Weights of a small mixture-of-experts language model, trained from scratch on English Wikipedia.
Experts: 96 GELU neurons an expert, 4 picks a token, a sigmoid router.
Training: 294M tokens, 9224 steps.
Below are experts of layer 7 (counted from 0) of a mixture-of-experts language model. Rows are named router (the router's row for the expert), up (a neuron's input weights, with its number), down (a neuron's output weights, with its number) and show model dimensions 0-255. Each number is 50 + 10 x the weight over its row's rms, rounded and kept within 0 to 99.
Before each expert's rows: "raises" lists some tokens whose logits its average output raises strongly, later layers aside. This comes from a sample of Wikipedia text that the model never trained on.

# expert 41
raises: "==", "| ", ", ", "following ", "): ", ";"
router:52 48 45 39 74 54 54 50 41 44 34 35 47 49 63 43 38 61 61 43 35 68 64 62 62 44 56 34 60 56 61 64 61 45 49 39 51 44 33 58 39 42 53 54 44 62 59 46 46 53 46 61 52 68 43 38 71 41 48 57 58 29 35 38 47 51 52 51 43 45 58 55 73 51 53 54 45 45 45 48 54 62 50 59 55 43 47 52 45 57 51 47 50 44 56 33 59 57 55 32 43 37 52 32 44 39 53 39 55 49 33 45 49 47 28 44 35 45 78 43 35 55 47 56 52 40 71 59 34 52 65 32 49 49 54 41 50 54 69 53 41 58 57 64 47 40 60 35 46 50 47 40 54 52 47 48 52 41 84 43 58 42 62 47 54 53 48 42 38 41 50 56 53 55 49 46 84 36 62 53 73 51 48 37 43 47 58 40 62 61 56 71 67 30 68 66 57 49 50 53 41 54 48 59 56 58 52 46 43 60 52 59 64 48 46 48 51 52 48 58 59 47 53 50 57 45 52 55 52 44 42 43 65 47 47 40 59 54 47 46 60 45 44 52 66 46 31 52 48 30 52 36 28 32 41 51
up1:45 53 51 35 53 51 52 59 58 29 48 61 56 45 65 44 34 50 57 31 38 41 62 60 43 40 46 34 74 60 46 46 36 32 55 47 45 54 49 51 51 66 45 57 30 57 30 60 38 47 48 39 67 64 65 48 75 46 49 52 48 48 39 60 53 61 36 37 43 52 63 56 61 58 51 51 38 48 48 55 62 46 50 51 52 32 59 44 55 54 67 51 46 40 48 49 40 66 58 48 58 62 42 52 47 47 56 56 54 61 53 43 55 49 40 66 39 52 47 52 50 46 44 43 59 34 63 56 48 56 50 39 40 62 64 38 46 38 51 49 46 70 51 36 41 68 45 31 57 54 45 35 50 57 67 37 59 41 57 70 45 56 52 42 52 50 54 47 37 58 66 50 63 54 58 35 42 49 65 33 60 53 52 45 62 51 50 61 55 60 55 73 41 48 52 42 38 36 48 55 50 57 33 33 58 57 53 29 51 53 71 36 53 49 44 70 42 48 48 71 51 34 54 49 69 49 42 57 54 53 65 70 60 47 46 39 41 39 48 35 51 34 41 68 52 36 46 48 49 43 36 33 67 40 62 58
down1:60 46 48 33 43 52 61 33 56 39 43 56 60 41 43 64 50 57 53 58 40 29 50 38 62 52 29 43 49 44 59 56 43 51 40 61 46 53 74 40 55 48 51 38 50 41 63 55 48 49 47 53 53 53 53 44 60 66 68 62 42 58 44 42 58 39 51 51 59 47 60 47 57 42 57 40 37 55 49 54 40 48 75 48 46 50 54 56 61 39 57 34 36 48 47 37 40 54 38 49 46 54 44 31 50 34 40 71 65 61 50 56 55 60 46 47 41 52 52 44 49 48 39 58 57 56 53 46 60 67 47 50 55 58 50 33 63 43 50 45 46 67 38 56 46 52 23 49 36 68 57 55 57 68 48 53 45 43 53 49 29 40 43 52 31 63 49 67 66 62 61 41 30 51 51 45 54 37 46 58 49 60 44 54 47 61 46 45 36 40 54 44 54 49 42 55 42 60 54 40 56 46 54 72 62 41 47 46 47 67 43 50 34 37 52 53 64 53 61 47 55 66 36 53 43 69 48 66 42 60 57 38 46 47 59 53 57 56 40 35 28 50 46 61 17 53 41 75 41 53 56 43 76 37 49 68

# expert 61
raises: "ture ", "ture", "tiv"
router:50 44 48 51 54 37 63 57 57 40 60 54 47 43 64 43 49 48 58 48 37 52 43 58 59 59 69 55 58 54 60 47 40 39 45 62 28 63 35 55 55 50 37 53 44 49 46 51 35 60 48 38 55 53 38 48 41 38 50 52 74 37 51 34 57 53 63 39 54 53 62 58 57 57 63 51 58 56 52 45 48 40 42 51 49 45 32 56 49 50 32 72 52 42 39 32 55 70 52 43 60 53 43 38 41 60 50 56 51 65 52 52 51 48 33 61 43 45 64 37 37 52 27 47 62 71 55 46 47 58 47 56 41 52 58 50 46 43 50 37 58 54 51 57 49 68 72 48 62 49 56 42 69 37 51 53 42 36 60 34 53 39 71 47 56 48 60 56 46 45 45 53 62 56 42 49 68 45 49 42 54 48 53 38 41 42 51 61 46 54 28 60 58 43 65 49 54 51 40 50 54 32 52 34 50 40 44 48 52 59 60 46 49 50 47 39 41 64 54 48 48 72 50 70 18 28 56 56 58 52 44 52 68 36 52 53 51 60 40 48 56 32 24 54 57 54 40 62 63 49 34 52 22 66 28 57
up0:38 32 54 20 40 37 57 51 34 49 44 54 43 59 61 49 54 59 43 50 60 55 50 46 56 54 41 52 65 28 51 61 60 56 34 65 40 45 45 41 48 40 42 48 37 53 55 47 51 65 45 68 43 42 60 49 50 57 43 60 25 36 56 48 40 63 46 33 68 66 45 58 54 37 52 41 55 55 34 54 49 56 34 53 38 36 55 64 43 50 42 46 61 49 57 43 52 58 48 54 49 53 54 51 41 56 46 54 50 39 68 55 54 60 40 38 58 31 50 55 60 41 58 63 70 61 32 72 53 44 48 71 27 58 50 54 44 59 46 47 32 55 46 58 46 31 53 54 62 56 54 47 51 32 63 56 36 47 65 58 55 47 67 47 57 42 47 43 38 52 40 58 51 73 53 50 49 66 56 56 41 46 55 35 55 70 53 46 48 66 63 56 49 38 40 72 36 44 49 63 42 51 58 58 60 33 61 42 44 36 40 52 48 46 57 63 41 62 65 49 72 31 41 56 52 55 49 55 60 42 42 47 52 39 33 49 37 75 46 56 60 34 56 46 40 44 56 52 51 56 44 44 32 48 58 55
down0:43 40 57 35 53 44 40 56 38 50 46 46 18 54 48 42 41 41 59 52 40 43 54 62 59 42 52 36 56 52 60 54 64 72 57 42 49 59 46 71 57 54 51 53 61 43 60 33 44 56 39 68 46 54 45 63 63 45 45 74 49 61 59 46 41 50 63 25 48 44 59 40 43 56 40 42 40 41 62 60 63 44 54 37 52 65 50 57 37 47 66 71 45 74 57 39 52 51 46 47 48 54 51 40 45 60 48 54 55 22 49 45 65 48 36 42 52 52 65 65 45 45 56 55 64 50 41 57 48 49 58 65 48 58 27 45 49 53 49 61 70 56 35 47 33 63 56 53 36 36 51 50 52 51 46 59 54 52 33 53 44 57 31 45 56 47 32 63 63 61 70 58 57 48 36 49 48 56 49 38 49 47 58 58 58 58 32 60 50 39 51 38 40 57 57 36 58 59 43 66 42 51 45 58 42 42 48 48 57 45 65 43 44 45 56 43 59 28 48 41 33 43 23 55 52 53 53 54 61 34 54 55 47 64 60 48 55 43 46 40 58 42 58 36 48 56 38 57 59 38 31 45 44 70 56 62

# expert 27
raises: "====", "es ", "e ", ": "
router:54 47 55 46 59 49 50 52 43 30 55 45 55 50 80 37 44 47 50 46 54 67 56 52 39 70 65 44 67 50 48 37 61 35 29 57 40 49 34 48 59 50 53 42 59 67 60 47 30 64 53 39 69 47 64 48 42 30 54 59 45 74 45 47 41 53 58 35 46 56 45 65 48 56 52 41 27 66 49 46 60 63 35 44 58 49 56 51 43 53 51 55 41 47 48 39 47 56 39 44 42 25 45 41 49 52 47 59 57 71 53 52 36 56 30 42 27 63 59 43 40 57 50 45 53 50 47 53 50 46 60 56 51 43 66 48 54 35 53 26 42 69 50 71 62 50 42 58 55 44 36 44 62 53 45 60 54 50 61 44 59 31 63 52 66 52 33 56 47 42 40 50 67 61 58 52 48 63 41 57 55 49 44 47 39 55 30 46 41 56 44 60 68 52 58 44 39 40 37 59 42 55 47 38 51 48 49 49 51 56 65 40 50 61 55 39 67 54 52 64 60 38 55 55 32 55 40 57 63 61 38 47 60 44 47 45 55 65 38 45 55 40 33 44 58 54 60 37 39 35 64 61 38 51 43 45
up0:60 56 50 37 51 52 83 54 43 39 36 43 30 33 67 42 47 55 63 50 52 51 51 56 40 67 51 37 36 51 55 60 47 39 41 59 43 56 29 47 47 62 65 47 52 69 65 43 65 59 49 34 75 28 52 42 34 49 47 47 61 42 52 54 49 50 55 54 23 46 58 61 42 50 63 45 43 51 69 44 52 49 49 63 61 45 48 52 46 62 57 58 62 49 39 35 49 80 39 35 51 50 51 50 52 36 61 55 59 51 54 48 72 49 48 52 63 62 47 34 58 51 44 31 42 52 53 56 52 66 67 53 32 50 46 54 54 64 37 61 54 63 45 48 50 32 55 33 34 34 50 45 50 33 49 57 47 48 46 56 59 47 48 48 45 38 46 57 50 36 63 46 34 36 52 37 51 64 52 68 57 53 44 46 43 51 40 46 43 65 43 48 40 44 41 59 40 60 57 40 45 36 38 57 51 63 40 43 59 42 58 61 70 60 49 49 50 53 45 54 43 44 68 59 46 59 70 56 39 51 65 42 45 53 57 44 22 69 48 46 50 44 49 46 46 53 46 42 45 42 56 43 36 47 42 65
down0:45 46 49 58 31 57 47 66 41 43 34 42 43 45 51 51 66 69 61 43 37 59 47 56 54 45 67 58 58 56 37 67 40 58 40 53 47 33 56 53 67 53 52 51 40 52 34 34 46 46 43 55 48 57 39 34 53 57 39 48 53 52 34 52 38 55 58 56 58 64 47 44 59 41 53 52 40 50 55 39 44 43 42 76 45 51 46 48 38 59 56 64 41 44 43 51 43 39 41 51 44 64 40 37 67 53 71 40 62 34 49 44 68 42 40 58 68 58 40 47 45 38 51 65 38 65 54 46 37 38 38 45 47 49 38 64 58 36 40 62 58 48 45 55 54 50 60 38 17 44 55 54 53 51 44 43 63 42 27 59 59 57 56 46 52 65 79 58 60 47 63 50 47 72 57 55 42 43 40 57 45 51 52 60 40 45 44 41 54 65 60 64 46 35 50 60 69 51 54 32 47 51 50 63 40 74 48 40 39 59 54 56 48 54 50 40 53 50 46 43 33 49 57 43 49 48 50 53 55 55 65 37 59 49 58 34 49 76 52 58 65 54 40 61 41 55 43 31 36 59 58 41 43 49 51 39

# expert 9
raises: "): ", ", ", ": ", ":", "===", "=="
router:50 52 53 57 62 41 72 64 45 30 54 43 75 55 74 48 28 46 46 45 43 60 51 66 62 49 55 52 51 64 44 49 45 38 46 46 48 48 43 48 33 33 51 48 67 64 59 46 50 49 60 34 61 45 43 36 64 22 64 45 62 51 48 27 45 53 59 46 54 55 52 48 55 39 56 50 49 58 42 44 56 48 48 55 45 57 47 40 42 47 53 38 38 46 46 42 53 59 68 45 47 46 41 34 58 41 67 31 43 66 63 48 44 60 35 34 45 48 62 33 45 65 37 50 57 48 46 49 41 54 70 44 49 64 44 52 49 46 66 45 74 58 49 62 60 48 59 59 49 57 50 40 53 53 46 38 59 54 44 50 59 52 51 49 55 51 54 40 45 43 36 57 38 59 47 54 67 39 56 51 76 66 51 29 39 46 49 47 64 55 39 75 46 42 46 50 54 61 48 47 39 55 54 58 48 52 39 42 37 56 68 48 38 43 48 33 55 63 28 77 43 55 60 62 57 35 46 55 58 71 37 42 62 54 57 49 69 38 25 63 60 50 46 50 50 40 51 45 48 41 54 46 52 44 47 61
up1:49 36 58 30 30 65 56 57 68 47 57 50 55 61 50 58 40 45 50 56 40 28 52 41 58 28 58 50 58 48 51 56 40 45 46 62 53 62 47 54 39 37 56 48 58 39 56 38 57 54 39 35 40 54 47 45 67 54 43 67 61 44 51 46 58 50 56 44 59 56 59 48 36 56 53 43 58 45 40 43 46 40 47 62 60 53 46 47 33 44 52 45 53 56 41 47 50 57 42 54 48 44 48 45 71 46 57 54 55 60 58 36 53 54 44 75 51 46 52 68 66 45 56 42 41 50 66 42 38 53 40 50 33 65 34 54 25 54 58 49 56 43 49 57 56 34 55 47 35 60 52 55 41 48 52 42 35 49 47 36 37 44 52 41 68 62 61 52 75 31 70 59 45 46 37 53 32 57 59 49 65 65 39 47 48 51 54 41 62 66 31 52 44 46 45 52 43 56 51 53 49 48 66 49 31 52 23 66 51 57 40 33 54 39 70 43 48 46 73 65 50 58 43 68 59 49 39 45 42 52 31 63 59 63 48 51 54 64 66 42 52 61 50 60 50 61 41 44 34 47 54 26 60 51 52 50
down1:57 54 68 63 58 67 51 60 49 50 34 49 22 61 44 45 34 60 70 53 41 37 49 62 63 38 48 42 61 61 63 56 41 52 62 61 63 55 61 58 54 42 50 54 42 63 30 37 67 61 62 48 53 47 61 44 54 59 48 33 39 47 45 58 37 48 34 68 48 60 45 51 54 48 60 45 55 60 43 45 51 41 58 44 45 30 50 40 61 55 46 57 67 53 58 51 35 55 66 50 55 45 66 56 55 63 55 38 51 60 56 28 56 56 38 41 32 57 38 41 51 37 45 53 59 56 57 33 56 36 43 60 50 62 62 45 47 49 42 50 63 56 68 51 46 60 67 48 23 56 43 41 47 40 47 48 44 57 50 50 49 34 60 55 45 37 32 45 42 51 55 42 54 50 64 61 44 55 33 55 46 37 39 55 40 39 46 66 51 43 35 64 49 51 50 48 48 38 48 44 54 51 45 56 70 40 60 60 42 35 57 66 45 31 65 59 37 34 55 47 61 53 38 52 24 30 52 54 50 59 55 70 47 48 56 45 58 51 65 55 36 55 41 23 46 70 50 51 46 46 40 46 45 56 51 44